{
  "num_hidden_layers": 16,
  "hidden_size": 256,
  "n_experts": 16,
  "experts_per_token": 1,
  "d_expert": 480,
  "d_shared_expert": 0,
  "hidden_act": "geglu",
  "moe_layers": [1, 2, 3, 4, 5, 6, 7, 8, 9, 10, 11, 12, 13, 14, 15],
  "router_score": "sigmoid",
  "normalize_top_k": false,
  "routed_scale": 2.0,
  "balance_loss": 0.00274,
  "balance_bias": false,
  "init_std_router": 0.031,
  "lr_router": 0.00186,
  "num_attention_heads": 8,
  "num_key_value_heads": 4,
  "head_dim": 64,
  "vocab_size": 2048,
  "norm": "rmsnorm",
  "norm_place": "pre",
  "norm_eps": 1e-05,
  "positions": "rope",
  "rope_theta": 28600.0,
  "rope_fraction": 1.0,
  "qk_norm": false,
  "attn_scale": 0.125,
  "tie_word_embeddings": true,
  "parallel_block": false,
  "init": "normal",
  "init_std_qkv": 0.0182,
  "init_std_o": 0.0,
  "init_std_up": 0.0182,
  "init_std_down": 0.0,
  "optimizer": "muon",
  "learning_rate": 0.00998,
  "lr_mult_qkv": 0.5,
  "lr_mult_o": 3.0,
  "beta1": 0.9,
  "lr_head": 0.00581,
  "max_grad_norm": 2.0,
  "warmup_steps": 200,
  "schedule": "wsd",
  "decay_fraction": 0.821,
  "decay_shape": "cos",
  "final_lr_fraction": 0.0,
  "batch_tokens": 131072,
  "max_seq_len": 512,
  "doc_mask": true,
  "train_tokens": 510100000,
  "max_steps": 3892,
  "dataset": "wikipedia_en"
}
Below are experts of layer 3 (counted from 0) of a mixture-of-experts language model. Rows are named router (the router's row for the expert), down (a neuron's output weights, with its number) and show model dimensions 0-255. Each number is 128 + 24 x the weight over its row's rms, rounded and kept within 0 to 255. Numbers have three digits each.
Before each expert's rows: a language model's description of what the expert responds to; "raises" lists some tokens whose logits its average output raises strongly, later layers aside. This comes from a sample of Wikipedia text that the model never trained on.

# expert 11
Description: Capitalized word beginnings. Initial capitals and first pieces of names or titles, with their continuation pieces, such as Hong Kong, Nominated, Reindeer, Those, Rincon.
raises: "s", ".", "-"
router:135128116137140097145108153131157144085132163080136120171175140140158125134126164159095080122113105099155169124162156152156108132178166118116109140125125123127128112140130116159187129125155099138160132097155183096098151107131106133120139109113141111091145137154105143132106140110137118101123162148145092130136112097125140113158167140113128151138113132130139131149143133149149124143112107130115123141105147093151178123179169144156093079114144133106141106131157138150131094109123134113112156126132126116110119070147101168170124156126145128107177125116120140099117163104152125153109136141176110142112108134106120174133160107229114111125129102120091100144096138142150149176102117102148116143123155137082104114095152166133125105117148131141095091128118114171115126152166122
down2:138119100125090119130138123143147142139158136124132132139149141126112131138110120143124137138139110112115129083126107160142123177139111127129115159104118162109142122084128136148143075109096115132129099116110094064142156108148111097115141099089098150122161152117141114128096133122088146090066103114111135159080123166161138129136163157105072128121145095112142187126130159147136119124095122154129101124100168109129142139127153109148120129139100082111090110128118153164103108141115075117115166140137160131134142168086152114145116156160121122121139130101125155131130116154152161121113159107105097138102112163135094133151095143148143146064085145107116135104090060130135077113101133113181132107081069125127146142134087149118131111137097120116087105118105148128137078150123108
down3:138102111126091140155134131135153115138127135166127134095143141142145173124098119100136117148170103121126134174126109111158129135086136131137167100113140145082115130155128088156151144133139089150102147148136088118172132078097139132148106116135127128101119094100127133153139118157165107073115150086147116099145110124165101123164108147085131145112112102151117128128103137156174108078127124101121134071147126136128120164158105132140145127090127143138100135132115108121161115149068175150114086123104144124123095105104116096139141095136104154081066116147151139113149136156154159117135092171128095150160192166121148079118156133130107161099129126133150116137086169143132094098124120170108104110137146136154117122102134149085123171138131164110150135085145144098113125139131142
down4:140163101159115112138130134139061084129116136142143105118105129122190138097133090135118139151137140129108118129140149128128134161100173133156107098126140129140105054142131129134149144062153128071125133171117142111121136122158104138065130118111201149122143104104176145109099112117146159160153098149105086111154119055123149153154123133137162125124090086154139110119141119113150129134078117104084136105153136098128120153120079111108142138142101092194121138126102136098143116141122104129135150132142114099154129105113128199129128151118116168143151098126138107161135133110100143115138116140125151098120086106132137154128124138075113132141118105132145129134123127126184131120101126086128127125136165152138111103159108120151120149166135117134153143110140132116164118100121091
down5:141127149172182117138151139132108163108148137125126102140127131140098146088120135128161102157106125119111154098115111145145140162198119126084142168122125147127149104150103148096106149151083106140143080082136132151138121094108134097171161143106129102141136102125130138133120123121088122154070061125122148137136122136147152108119127095119097142117078124162118107134119132149144096073132107108163118133158098092120107123072119136122214098146136146145134076114153123161169118153147155138118166173192153112126123121132173135140119151149136111114150130148171161120123098117133108104151129134115142159154123137123156134162121120089120142087115135142113112141185158152115099115152120154131114111144117126138125105130145163092117125103123109124131104132102133126135164099090162
down6:116136127091130136168163084129128145156108119117131118153106141172127147127097139087137123125107141188149143135124152127143135084126170131149110091154129151107109149113097157082099166125109149117147109103146142127148073077139121150090155150122119122139122120093124140123115093142107099059135088110147166118133107148147143112079098149125127125153180132141155116117153112114095161127109152118142140119159137088122108122120126160114118098074116141118105122153135141132095128099105161130116076108117129101093122127148124120129162141096111125158150134132140088137129130154080157116146110117126143133157149132170119103143223102118124087132113132142131106142192145094139111133151133130089140124143125134113114116137125137173110131129168120122126104095175055114145093098129140
down7:123173147120134126104108150131105149145182161162154127093087134107138132142107139155124087115118121147152150112132111109123110159112154111108111112174110130121125129158137130093090118112118102083182159146181140171124127128135138121157126117176107169171106143113159103121122121117137119064145114133109182130153112096088116131139136128109156077126119093154112095102132187103116145121166125139108146129162122155140106089121153130126126094141167141090174111122176148117138125122147121167172122167131118055148136117136120115146143139122083076155123124086118122151164116124159151120132151123163149125119179130157158134127135142146134163124091110150134154132161107156140165127109150127092096145145142111097127105158114123133130124122141126147123160092148130109097135092140174
down8:086184134148150169137091085096129126092129128159134152118169105094149126118103136115129140132141136136115165124090091152114113145138142148145160118095149088142117115128125141146156098149142180144124135126085138099128151145102121096115103127097130102120120136187138098072130144081142149099174115095148187156137117137146126125088179119154125125141155117138166130109120123104157124148129139113141112128120139161093068143101100171133151135125124105156136103170133106151137121145133095127155125113151134107128128147127156141102139127109113107155133131145102141155124113045147116119154132136082133151143116166158113088103175141120099103108106137145111121168142147156123099164145123134120110092133147131119143156129074144154149132164099091121142070105180109141124136138100144
down9:154133135119135091161123124132170160088155118140141161136146094140125178117163137135113113094095126107160145105133160159139099124113104151110137090099178122122112098148151142124148126073092144152151109126134141133141103096174151133153112124147129136120124115111154131102114142093170121124136120142137184133140154126133150107123154172122136129196143148110106141102124130130185144126097134183120107162136086122176154117132146108103120097157140159128123141144140126095123121099137115121142177157077122112091118078116166163155137132102148121106098151140103125140134108150185098144110059135131099123168102143110129074139096139086147137147124139083111101161142132103122150124116105091174130156144120104174107112108167147094088151130123146137130128157129140106132128138114128
down10:102113119128117115134103128122107149142106157137184086128093149147128096104146095049141102113137108135121143165132116111121103105139160127146143146094119111134123091149101118103149107092186110141086093169106070147136156174135161114143108127161145128120126152123175080139113166114145095153158121101118162134111098129149131125118163127136134120125095151129131123118129147142079128126121175131139116107135156131152120124194136147117123148110126165085122111111152163088153157142103102176131147147105154147143151110116107091168156144110108118138165138133152140174101138115111108127137085158115185108119130135109128147102113154170143101140125105104132153128142120183120149125132122126109113149143124124106109115102070084131146117160107087090150101142130141107129162167124107
down11:143104112140165140129127149132103117126145125106123147146140105124096124106132089118071103138142092148143144120140109162117131112166067096101139142146139095111115157101123118117102141130132141105123115126119095147137154170146130133112137126174113075125070108167151134110160139147072120097141122106112141130108112128155144102123135136162189110150113116170114150153120131136104172118130134088139190135093123150123147098120078100102134147134115124121127087160149135145118153151069129106121143144163127106070168193092123092107153104132137119088114134170102104146106163152136144151145072152118123129143148137157174094113148129110160130089141110129127133072125129140102090083136132114133113107089154114116106104125134159115094116154112137105106109134160134121125169129102123
down12:138131162130101111111159119115135145101171124129118185094167101128101154080193126111157132123153131169105100146157108154147143140118111111084124152134094133100133109089096141180115081104095126136125172129119107086106100123142145097133145128136144145116142126143098124094121167140111105113154179126105137131115134133090123146126098111132152135136148132173049129127134137129126146117120106078125134115090124107095093132167135120109101114108148138105125147119125163106112136119143132119085124140154143089139136097075109146151149133135087150113139090117163143178094115105112160164080152154129150171119151154141108167110134101130122107125131101116129118087091102096127122161120148156155120120115128185120119124094126147112110101104098174133128103117113074137124104126156124
down13:085099085131168160153162098107136100103112092112130163148125136144115104130159148121095136168138134134150087153089158096091105092107164100122165094098129126157116145135111168141150169156130163099135112134080088137132160131120085119123125137128123117153131133118168132180162136132138092098115097111169071168116146111134129154106138076101119138110088124146143156124129107100135151147118110116169143078115121095133121136144150108132148142112149175132138130125089088114167153096137092138092090109144100110130133140192139150127182097141090159139135111133109126120118129158120107125075136149121076111123143118169096116182135135141131095146122101132093131093124138129135155113136121128154165129112163140155134116097097155157111106130122126128113153130132132112173124127128134
down14:095112103163128111127130106122164172124083127160129087147159139113108139185074165113136122170136106128165150118106148121151111135099135130128145137143143109102137111144129151149133135064128171127134132159117125164094154100113135104112159164122157166116146132121094133111107129127121145160105116137154088142090097167124121151095134178131130089127122135137110130114161117075103136139157129174147137160140129119133127120118143122166109120115128123152158106116131095129157162117084137142158129090144144085154091094107182123104180116140134136139114113180140131155110140110176157111143132092149145106104156141158143105137083097100131132149121123169173161144109110150150135112091085158130147125146117117141109140125180124120104105117080112128136134128156173137145073146146170
down15:155099121132165170136141114115118120099144099113104109103149155171106167158091114170107085108105116139153158129156142109143154106138127132120155150154087117108103156154110134123137142113118123076099132099102137150086080101177127102121180126150146101140115129114161133143132117138150134136096177143108086108122127159111163149102125160107182127140119097132105143149158146155134165083126157114123117108127125068139141102146130138132117136117098108125110138110137152146132147113151098134136123152126201110085123131127110110056153111108101116186115120097143148117102117143107139147097103090116105129111161152118125067118068100130090123062107111147121122100117114138135077157136164106115101112121107109139146155109160136103138133147137152125118125106126152118122118113118130
down16:119143140132110139109099147129133100147114142107130115127092117161129148139184102159109143122116110094113132126101165142159181134149118152115115112114148134139122108072152121102134081115096146119111162127169119165142124115104096158123131110138132127113153127167143133130121136152128117113163125137157145132110137166140126093146126128132157126115143125115130132074149176133120107170136139122115150128116156111061098129129097132125077109068160133142146108137181150139127144117182103147159145118078089106151125138063129129141189136158167125116139112098116129077136129160143151171141111089111104141140112162126116119167114154118109104110136087097106146138144124144113128104129157142164139153139110127112115086101122093171120068134105098105099133205113152115161125160135131
down17:087102109108126147089163160179140108092118125137127163127151184146137130167098120123150112102126154090141125112138131112079158128148089145096113167150160148120161144100086120139135102105144152150123121114126120158103114147138130120137106133141123121120131166114149108119138140163080133111155146101162107126172160153081131129121116128153116167115129124114127116142177129107152144116137127155143090132102133084135128145180104156086080124127147134108148128121098118120148122136096082127088102074120132115131136124103157097136116158159107125116144078156069130110124122111120137132094132124122135143146095104148117111105123144170151118126115079145154106112189104094148118133131125087132140107080119124122159163122118078122035127149142131093160123137149092126138105152136113

# expert 14
Description: Name-initial syllables with M, T. Early syllables of proper names and words, esp. after M, T, Mo, as in M-il-waukee, Ta-il-er, Philad-el-phia, mo-ve-ment.
raises: "s", " ", ".", ","
router:145136158105166138102127132102176113144149132139129110117157131142100132108090129100159111134119136111132154111115119135135124090135116123152140149137108155139117119169108132101135138112122099196101127158121133068066136140132088102125153127130142116106174171115116142134090109129140130097113106105154138167163092125099168177071124151153123138132111142141087129142148149126156152153115170118116138133083154170089119115123129137141100108121150148145120095124118102077131153096128110124114158106118135093126111137153127164125103144109133101100157111055121150111120125129143098172098138124126154112116124134155137166103183125173113130143101110135106146092156153125127175182082146124116164151117114111158134139078124122117173094095134132174148112123142084119129136094121153
down0:121166112138147087138165117122156146163142106140112099132092131132112076132099181136108134157093133151138147147083151099118121127139110115170130147103131112146101133125149143148168165118140116122133160163158109147072132128106131155110124137176148171116143094067142160082097132098149094153113102124140116114078121103120137124135137120099129096166128113129154147171168089122180138128118120133140118140186133141127107134122156130151154143117092125099173108126171110148134130096157133180112111091115119150123136119110132135169114127112149163109094139158121193116154164133133158104139173135139130116149077129103119112100124155093110128126108138137143179139122140153110110107128156127099149130104072091179093132124122073164130125101153127150130130152129133152137135127128118
down1:135136114135119130139096137106146138114127108144146151163146136091120103167154128148097125119118110125120091139129109148123160085077169080107067160124152088093114122127126191134077125111139147120105140155109153084087109132135087127123163112155098128112097172119139139147127114125119127145095125098114106099125125140100137125154132119128143108145100118131133156112124138107121130126108176131098151136203121132114151143134118085129126133111142108201115137141125140102129122139157152121095148132164127131109113143087098116145110128106139166118136132088120108134100122141115131162194141095171105151139204093164114151156123119144102121122123166098129094123124120133165110163131170145162129128102078149135096148112072098085138120152119120107094125132083111146121104151132101
down2:165143159125104130114101138145110123101105099133113111139202146111155123140116117102175107140108110132113178098158135144172140115126112132146084117125158167161107087135138119131097143131153113150125163099135095142079156139114109128158135145108139147079121129160130121109141120169120118146100123119149130117162120133119124127094126087144131105191106115183088145125104118096098174130121133135121133134133126126125131156119135135127110141129124150093154149137142067143134133146086082148113111128112138142101147125148126122131145163152125155124126118147158140119168146163114137174166142131071118127104151113120101157133131152129118139146136146154140143129180144129160094154131156167158115156206121127098157143114135077133148152070149118142081147107149157190097143151104102
down3:154100155158150115117128075087128173131099111078115130140140127165124151104127098120108183075134145124111130126119119083125147150108108157103146127110107062120089121116110123092101137135123105184093181140155146119107119114163125158173099151147137107124115132136133126126118119157117138081139131151118083109159138108100115118117139118119135192163137115102135117136132117144138131128165145117157107122155107190127121140089107109124160084127087113124136149140116136152100143156117183117132145102116116110145124127163134144120160117120139082148127131174136177181133134108126107102162126125122139160134156131075148190166170097129119166129127139087110127152154096134138165121106147112136129146135128132144141122111126157130148158078129145072130106095102106099117115140138116
down4:103110160143145089109137121132135143131103142110128114132137129123125121153130118108094145174127121130138137135132145148115174116094126162115111121142107162149117103123115116070105104115104060168137121173124135151129102067113137117098127141146119088121096130133083104153142119101103138119104110143131130170141118078141158125140118170161159132157140146130113158120133182105118174142144145132118163112098136102145102105082145161107107115177099132110083169155134087135133169129072132114065147128118115136096102123144191119092150126133104122117173128139113135194124111140138107162087139158133158164152108138114141111104149095170131106120110117145160130114134123120165116160155092132127139100159110143119102155166124158105113095136174120108122175125144104140126113117103140
down5:167142159131125146150118097085131081134119139144121150153123128107131134088132159136137122140130120119156134123157087077130172123146130116165144105138135148105087173135165144076149126136122101131099122156143132137104129136157135155126119123172114118157121131118080122121171136145120132167151118127168166166180104130120130123124111133149088129149111127140115089114109119129120061147143157135126097141092108096112091146153099096128119084112084154138142131142129088153123146119133122125154128130123160138115063176101113101109149091137077103138139129200131113134183090120124124123081114104128096089105119104164143137140130134146080142122132120116083131078125108094156116105103128140136125175112124121148135134115143138106106096089144100109141175086132141087148120116099142
down6:152134139163059142162133168101146156105124132131113150133093153108112093139118137135134121151128119162129154147125119127120112124120181142123080120119124146135116093089116119120140127108099082133136111108157084117171146113155112102093131155106143116138139112115111137137121125090142106124110152120123125150140150135129156082111166129118132093155125077116146101116145128125078129127107144123146125123152099136147127154169118178163126127123085106106165151122126104118108121116088179148105138158166129083157154087146135165085121091141109151148140137126135117174193160154111100134095126114122118172128164155136097107074129120135102143068144117158194109125097138072126084115140133120113109149149133123126115067129145153134158123097130110150142153092127122127160094135096140
down7:113145145130150147129112113161130149112113097113124111145096088120160192142141136106124127212112104132122149133148084092202121147090128120134160120127130119107108144130131152136090145161125139129172133145111144127136146092139166176154136167150131139127104087103138114126152131116112148166111124125167115145084085129069134110149092148129127111081150116138145126123084151104064119146109130171137125126133094115087112098098111128155124128108147119132126132127132164115145106143133145108125127122143087094173133157121139143095100105124148132101112104174124136117101118110085132112174146115123115181105102124080142092097132121102141141175107142125124164128127122157101064116148150148135098131117115139116115126130113148150175132191096136128088131140135123122125094140153149
down8:127141097131108139151157122126129100110101151116120140123165148168153108112106071120197111128151126092179121139146192121124129162169101130123095159150073137144121105128163119138175115142126136150104108161125145142052153106117116124145128155130103172157128135175140071139144085148157132122158093121121141156167109167113165121143106112099145093129151128115162089140074154127126089083135161115077141090147127140138126131168173131141136110114118142107123140125128143186093165081107146124159165096157145132158124117121139132110115141166125120100126129162147120151152118141126126127133122115115144078129068140103125153137134134137142153107115144150124125151143122114091127147100137140166113124107128089140117104125156093143120107130134102157132121134134083147150115142138139
down9:112120101137123106092128109111136183134116105188161067092129130151111103100106168128122159109148103115099139130128137116141111124100124161126120112161127125124142082153126097129081128112143116149128169123139138172105108110097120100129137118163100106096146068147113148119097135112163106151130121156110093130133121118144150107105139160130156161112146118139108156134143150114112102128162129164109135130131100122135158127124173139130149120141187110143101114151127115149110150131068126151124112104130148147125152165124121156127125165111100139146132110096131092150104161150137159104119116123147171168157150129081102174192147165124096103117133096108143138139167135117092105091072097122115170114138169100099129163134151132154160162148161093113137160123100124124156130138162175
down10:181101105151134136128149136147090102161092132151156119126124111171121110111106108106138118118107101161129133155108108081119130139124096153128093149110130139096151108138167130097097127136138119093136140118122122123164107117151160141146181129146117130096191104118115145157092097107179119143109134129112094098179073135137125142092112086158130168100116124143118114111130149116106129114138139106122122129129108150159069114091136100120148121107083114092125079147094107114120118167117134136132173109125093140129122135130150118145165114118116162101069097155104190123149137124109104113122140139098164135125150113123084155142170098115151084102131083155157105094100164123127148146105143119115172157156088134133107110155121131150113092124171160126138139107149125136095147129100095
down11:160112086137100104134144094104165132077142117161139142145136149151112099151137088125135126119135149130132103096149084111105148149123129131117143138123099094105080134103154093088137095143154144133107144142117172145109129104167093161157127152103132097067169118161141097137134097133152127131100139115109098142160121141130113142106126151126156113167090161130146173162131158123112123113100159111158136103154152158092111088140141097139133111139180148109113130174138174143162098138090143136140177150127124140073154112102153134124126128167169131117134115093092085143104067150144111137148127140174147150165120119138128139117162130085118113173112139131142113141132129166165134124125100163176117152102139099138166132134110125132118134126189101132097131134089131098122132112131110
down12:120106108196169124125127127099131107142143115142128110119136152143134133157127118117123135156099162108169093117151160103100123113114118112100123131137155102130138135153125122139075123149156121121136107145151103120112150087113135128153124137127125154078104078171142123108102135116183142158162112053116121167090135144136108128136079157122146087137162118105097135177144160148118170144155122126112117111153145141119140132128128138097178098095141137092118131106137118116133109112134130113099145112155154122116185090135138155118203148113105125094126118142152141103106099156132121106170103115129160165143136121143119104121158098143114096140155127154143134190128148094144103161128154159138110155129132153113128134156112106127114115130125107096109164112085119146153078145094209
down13:164089121118112121088113114138156168094083150082133145097094141124083130175131136090116125120109129121133154150113122098135139133099101141096095123127117126154138124117114124130097122062132107124167123127110138124119144122116078105126139142132147064139132122116092115182132136158110085102094127112171150176142132119135138139110125148165136146152084133103123134092111136116155147128110159136124098147109105150146124109115105118134126124120129135160134092099072169098130131147127135162115166180178123163075141175138090089146109143150113109132156154168144129140129147120138127144120110125129126113114129136110123151153196115116176130157067099153150141111118139129125119134125142108162108147157130100111176120142154101174092130147172103143150119150124121165184109149126126
down14:152113102109144147156109096111086118094153103099145181127162133112128109061111161162145095152107105115107111129123138150140135137114076148147103125107111127077127168088130133110125103122149124155111125080131157120099157142150103157147146114121160137105127151154133133152122151168165123109102141101156097159140134140115131153138162111143147174143140108105182168178107066149109122099137124142163127134143085154149184184134126181112122142106159119148122116114133136110158138187113141075097150165099178132133107096080141116102126133115148172122146166128146124125151146157174157120141133112110117116138153119133159118090155124116141122181118112110150129112103148159101134118137166129128117133112127100128105128101110126116132168133113148145128138101133145120162138109108109
down15:152107140146137127095082127131127134123153151130164141127166107103131128146102155148124095106109128133105103126146129127138126137121137154146103116151132128142154122130153099134127176124147171124110087134117136150104132138123121104181137103126141134153093151115102138087090106028126105095103110112136149138090047137140169159094108110162107132129135109146144140130098097110152133142108167117111102124132083143114100089104139129147154106191147159118111170147115099147108120146106087144155136115122149100090129130143149161118160116133167106133080109143118182135149137134130155134113153139129138151139149090138149107138143125110111160116161125118155119073150134122174127093093152123090161146128147109124149150159130151139181094101152155095146076110099111131120147119134164

# expert 12
Description: Common noun roots, suffixes. Root or suffix pieces completing ordinary English words, such as st-age, dis-play, station, time, -ment, -port, -able, -ight.
raises: "s", ",", " ", "."
router:141164096131133116123121155166143125127119174101155123123133154145129115089114151131122093114104128127103131150112119156136140123148119130121115138136140121152135097120150120106134145096111154097136086147147147127098092109140138155132111177141118146107137157115130116140181101141151134109143164121137080128154136142138149151171154116097128109122097115138098120069156138114106120187088173107084131134145157115147146156115151096154106069086137142123103138150113138091154133111152149114153148089133105126127125145159133133140107149134163136139118122139118165103126152117123115142138165104130151147105137150144132156139124115122115162183087164119069099129090156121157099141116107159112157142124092207129139092133200150135187093146115169106090128105108108154118121161182140
down3:155126157123120100096127179123147147093130146123135118142150116118105149132084102098136086176117204084106141106091151132098125139124160127099147139145132126137088096096140089132093122118146122111106104128086123134134145158121167056132113108109154177113123121169144162148150141106123150168162137093137136151164109108093118173170108120115121125121122160122169124118114099102096121127137138095128139118118108141128144151094081148104125147129140156184124116117089123102110146123158065146127107150156116108117121134114097112132134093106130121128076120116166116179123123096120133154119134170115092123116109104119092135077101163120139131146130189073141142138101141136127111121156106148144082154130158149147117151142153138123136125100160126094133140095145119134097108129124117
down4:107119086131117144135070149142140107146146145115140085107120103102134138151130148123129116142130140104111111134178117093118157143150146105113123134125112124142152094108144127102100134105176103119117114135149118117155135137126131141157093119140096166095101176132132137081150123099121157138151126119141104143146130143098137123166154112133100160134104110072104109155128147092115116117129125114141163093150115153111138102115105114122123109130146144127130139139192176152144100137177145160146156079120128206071125158162160126125124135152177136092150143117107119084129105100148129103126132118152110109151104146071201136127131138082088172130136141117126126136101139157104157110136108130132136157165163126153151155182103162095121155122171145156155140143120155145144102157164134
down5:127150146113124148114115145161111181094151113132137157086094140155145114108142172092102082122138101109127149157146095131050166113153158109166106156130144136153119113137133163105124154101145128097088134136144092134143107105138157143143122144157103087131121159182132093067154158124122108146126115141130204092094114120153125151143147084097131114144156155092126157127153080127127122133126084119165155106121107126170119109123118091124172124156150132135152134139152128111148136117139123128107115144112165111128095099147147147115092094119125136162102127161133105072117127087094119135119154096123152153104152122132083126104137128108136134106086154125077142099143106147112138142131093154150069127164142084121129131125142129126102125141135128134106122108139135090108130154117088
down6:153132150114134143120105108136145113099176124147122122149144129161139117153130147130079144113104190111177185110140135159103080100121141153112157108146166084131139109151127121105138130086090099104141122127111158149147140126145110119102113077115161146111111144156101140126121142119126096096122155130145100105147103143122075142128155083139122167108128145083151109088150119094143118143156173149140132113124096119095145162114126172128105137100133121128159128110119115136135145113157161093138139123094120152109129144093122114093150056084134108085111159138141136131126113129112151102139120156122180102136119155125148124126155101152150115167138105088141100139146091109153126122115109117098074153088096153160134165101113165084181100128136146121143171118130145112128163108119094
down7:145103181115140149132131104128110117186118122068138138144108109150127159090117130151096161136149140158173126133117108101159144093111136093131140063130117096121141111152130069128160102090100105162154103100141161163136136152129162143150140125145086104168130078070147119126135140130140137078091167134138093154113154129101137162175124115180125087115136112178150082141134112107168098155175122107098096155138125135138124150116128115147121153139113144105130131124123157105159162132132163177144136157098169142105158106158138114143121089120146126115112189109150105141116156168121104123163115140135100166129130154138124134109147155112120119139124128129132099154114118135108117111115145074133136127151135129113142149155131113102114113140108146113114085143165118178121143122149137
down8:136110118114097098111120141101134137130068125118140131123130138113172117110113154128088121130096124177114096170135154088152133174119137115105109155134147111178128098176090107147146125136163137143144134113135169160107183154144136156098123088133124140138098133108127138146113111111127127126108126123084123117150108168126123131046172103139147073122131150154119070149133132124147100129113094171131144101115123149103131176099158128119125136104102096134197149138126146143163126138117157123120120107111137152107142168073164127124132171142143114079122141137119087109178124097109131115087085138126113155124104137129125098149131160152134105161156123103112144092115147132100135137124153123153153139119165090123127122128167166131132117163150150094135157114140157110119070109147153
down9:090164139093131117142150093166107096128129107132148132151124115134116133153155131085096112103161146148118131118111121149137128100140151153127130102119094137130150138129092153106126132113124132119119131092122120110102144098116153111086124143118135133146100151118080100124064125164116108065089111102131104124135207115099117142150160084108111119129113147144134114151149084148103068150119111117118121126150105142100133124158137115136133109151166146089129070142116150176117142114114108133105102105120149120102128145161184125124154167159134140101155090151177126111111089103142165118162145139168154103131116142135141122154118178116170153118122144133117110148161116108083154163177083151144161136118122120140125132145129137119141130186127136142053121146152126140142136097104094
down10:129135094102144162138129134186172158109101158156098119121135105142140116149119118105124086107172111131112103146174142133114137121064114139107130144133117105163136099099165113132108130132147134114142119160141093159142114113072162160121149103138147091109082128123101157168159140138126160113157153143120154140074122133151131138197126121147133120111127153112128154105122162108143160102125120136148137115119155102132076131144146082144141120121182124164144134132150115150105120131155126103129129149115103140103168134173160131145180155143134138144123147090127135118145098126129130160157099121139123133178118150091106111132172137121184148081156154106121170133108153161140152150105114124151088151099108128151090106141129187121127105184114122095109133171133128150092110125105143
down11:117114137141205104124100191172091127094149126144144098097116172155110140150141105151148120119098153154080162135149121139152136103174138164145104123151105122109098167121116108187108126177100139137121139149133143140113117140109180134180128142137121146112100109136148066168174127128127166122088101169147129148110132124134122134141115122127169102108137084124120105166144109133130135106135135121126129140134136154157079159152150115109121107144075100082124124144153113085131174120123090157114149145126111053144121181161171132113126074129121104117137142100107092105122166116153129121157126119151131096124149148108129092120110148095141144149097113084115135106141114120132147148152148139126114131115138140111121166148116107150124172123135129115135121124150101160127146125125153
down12:099123108088132131141107154111163148109115074142106088092161130131143167157171114147149118121124105118098171082111145091120124110166160117081137126134139133113133148133123102142107124154111115092125135135120146156108127102153138134136114145145119137153117186139111161128129135159137194111082143107134113109125098095127106168135111126127134100109116167129112132135095122141138085129120109117120134132113130109143085122094165127133135060149156149140148099141104086145151064143136111126141152106123128108145127131134122105143109148145149126140163109088093132122116146098080113187115189133156120114117127118119077159151162093121146152116117115173136182142114132115110114187155147158133105095073098109119114088142084080099128109111161100142131130122131114149135088120139131
down13:117162112100093075119124092127107126087162154155083178132145120115152163140115097107175142113140140180135140123142124118156112115123194169136131140131120171145113174159111125132139083083169179115104101186122122179120110109113120101136138147130141132149107103113120120142100120155090103117118108122139109103101119119107120116135135113126142143155176119146139127106088134144110155097129159105096141093150111129199102118158161122124115105111114096137198123086130128149102135104164103124129135110148128095098144117088125136125137156098126109144130116121127137125163117082090090115126121163139129116135141107128169118119124140105141095151110149092157136099172148143140096130175122164104104155094157104086110129140093115142111124121146124132143118076137122132140150136096116
down14:093157118117111103115152136130138127153105101101150099133125113143153124132128123097136142133156105148105111139118113098096124122129153106113129107142099121124125158128144130159124157168123062121106110126153140137109087127158133118123171148180114113079131110171112130124166119146111105142102121148162110102138121144124180146149117104133135179149094139149138095156094169098164135151149143140153142150114099111149111093108126160122132152114143149103145144108142185125148145104154090108140164157116135104166131164128116138134146104180166157104112181140174133110119086150137127168152098105085148115141162102118108084142110074084123145128119118145069145152132184148126115070137125158147095139105128160138132161108096135065138148115115126080129123119102142148106130147127115
down15:100167153139129159111108108122115125073106117116116121101110122109144115113118170148125155113131122086125151129153137181128126136143123142113130155141118137106125110126126130126129168135163171138136176115160071165115122169117151150148103147128090076090094156171125108137119109151163139105136143114114132117085062106108122159134129122123092121095115124120104124062130127096094118103126093154102138071070106106134131127130110172123144115144114131111065169114113140165138142101134160124105083096147106154126128130114109152132103114113153159095131117139111141148112122120125182180119113119156144093126145119094127158175115135094125171136092118135127110139124157085124106130133114150109134136083180124079109151147134114152160133118123092097149118121125111174096134118117117
down16:124114129202129129136092135129108105100158140103137131166118100128148146133123121151136167139153134104111119137161126118104139152119148105082151125155143144126129132127084119144162127165153106136094178127117119114157108139136066118114141116128136093128113098144064110138146091118153133102160149138101088141120162122094109118115165118096105108137138117109152083112123173148124141103134134143090117146119129103124119155169126115116085146117102132050083115139135152115116142102165147111119103141121135141170116157128128104074159157139107113128110177107175152136114135144081080095147126170144120144152131104158132174117145142109111151117113090087093112110143151141146120108111104142098117072144153127095127102140140068107144113113141109128091122085145154141106114146095152
down17:095203092156148137090125141145096085134107116102107112079114129115154117129142144116120155137086098134094154120140140122108147117100168168190119082109136097122136110153107148127119127148130139131120149106128147149151124110108122111074112149125072066147143100135111114129123134139130131129104158135138137110133172115140158113070143112085156141092103129111144119147129130139173115127147163135103133097127110109142136133156117146160114095175151154097118097142136066130111116153129073092124107174129133155130121131157123103144110137133126111187135108158101134116110150144101114159126169124179140131117119131092148170109124151131130171199109144085113166116115134104113147095147109109130112133135084131129144091165094108127143124154119171106148126122110137125124139122153150
down18:109111136104164145164129094156063146118164097136111141121097106149117150118101135151130089147126131111163147157111133155117128121151132123102059189096125127132095084140120073112133131108112140111097109143166130143090141135108126137134182107142133127125153138094145129136109165118159154077125200142109098116116153134121141120140123131181136143126111125121148134125095141120103105140134143109123137157136113108117138143148057115108146123108105105102147105113219139098117140135154124123099148146135127076156125160155125084147122140157149108119152140130120143125178147097124112129110128181142136116141106101115118114131120118179150098110152046090118146132160111110106108144132135132115155115167123119128168130133131115144152134103164147148111150147104116131169109135122098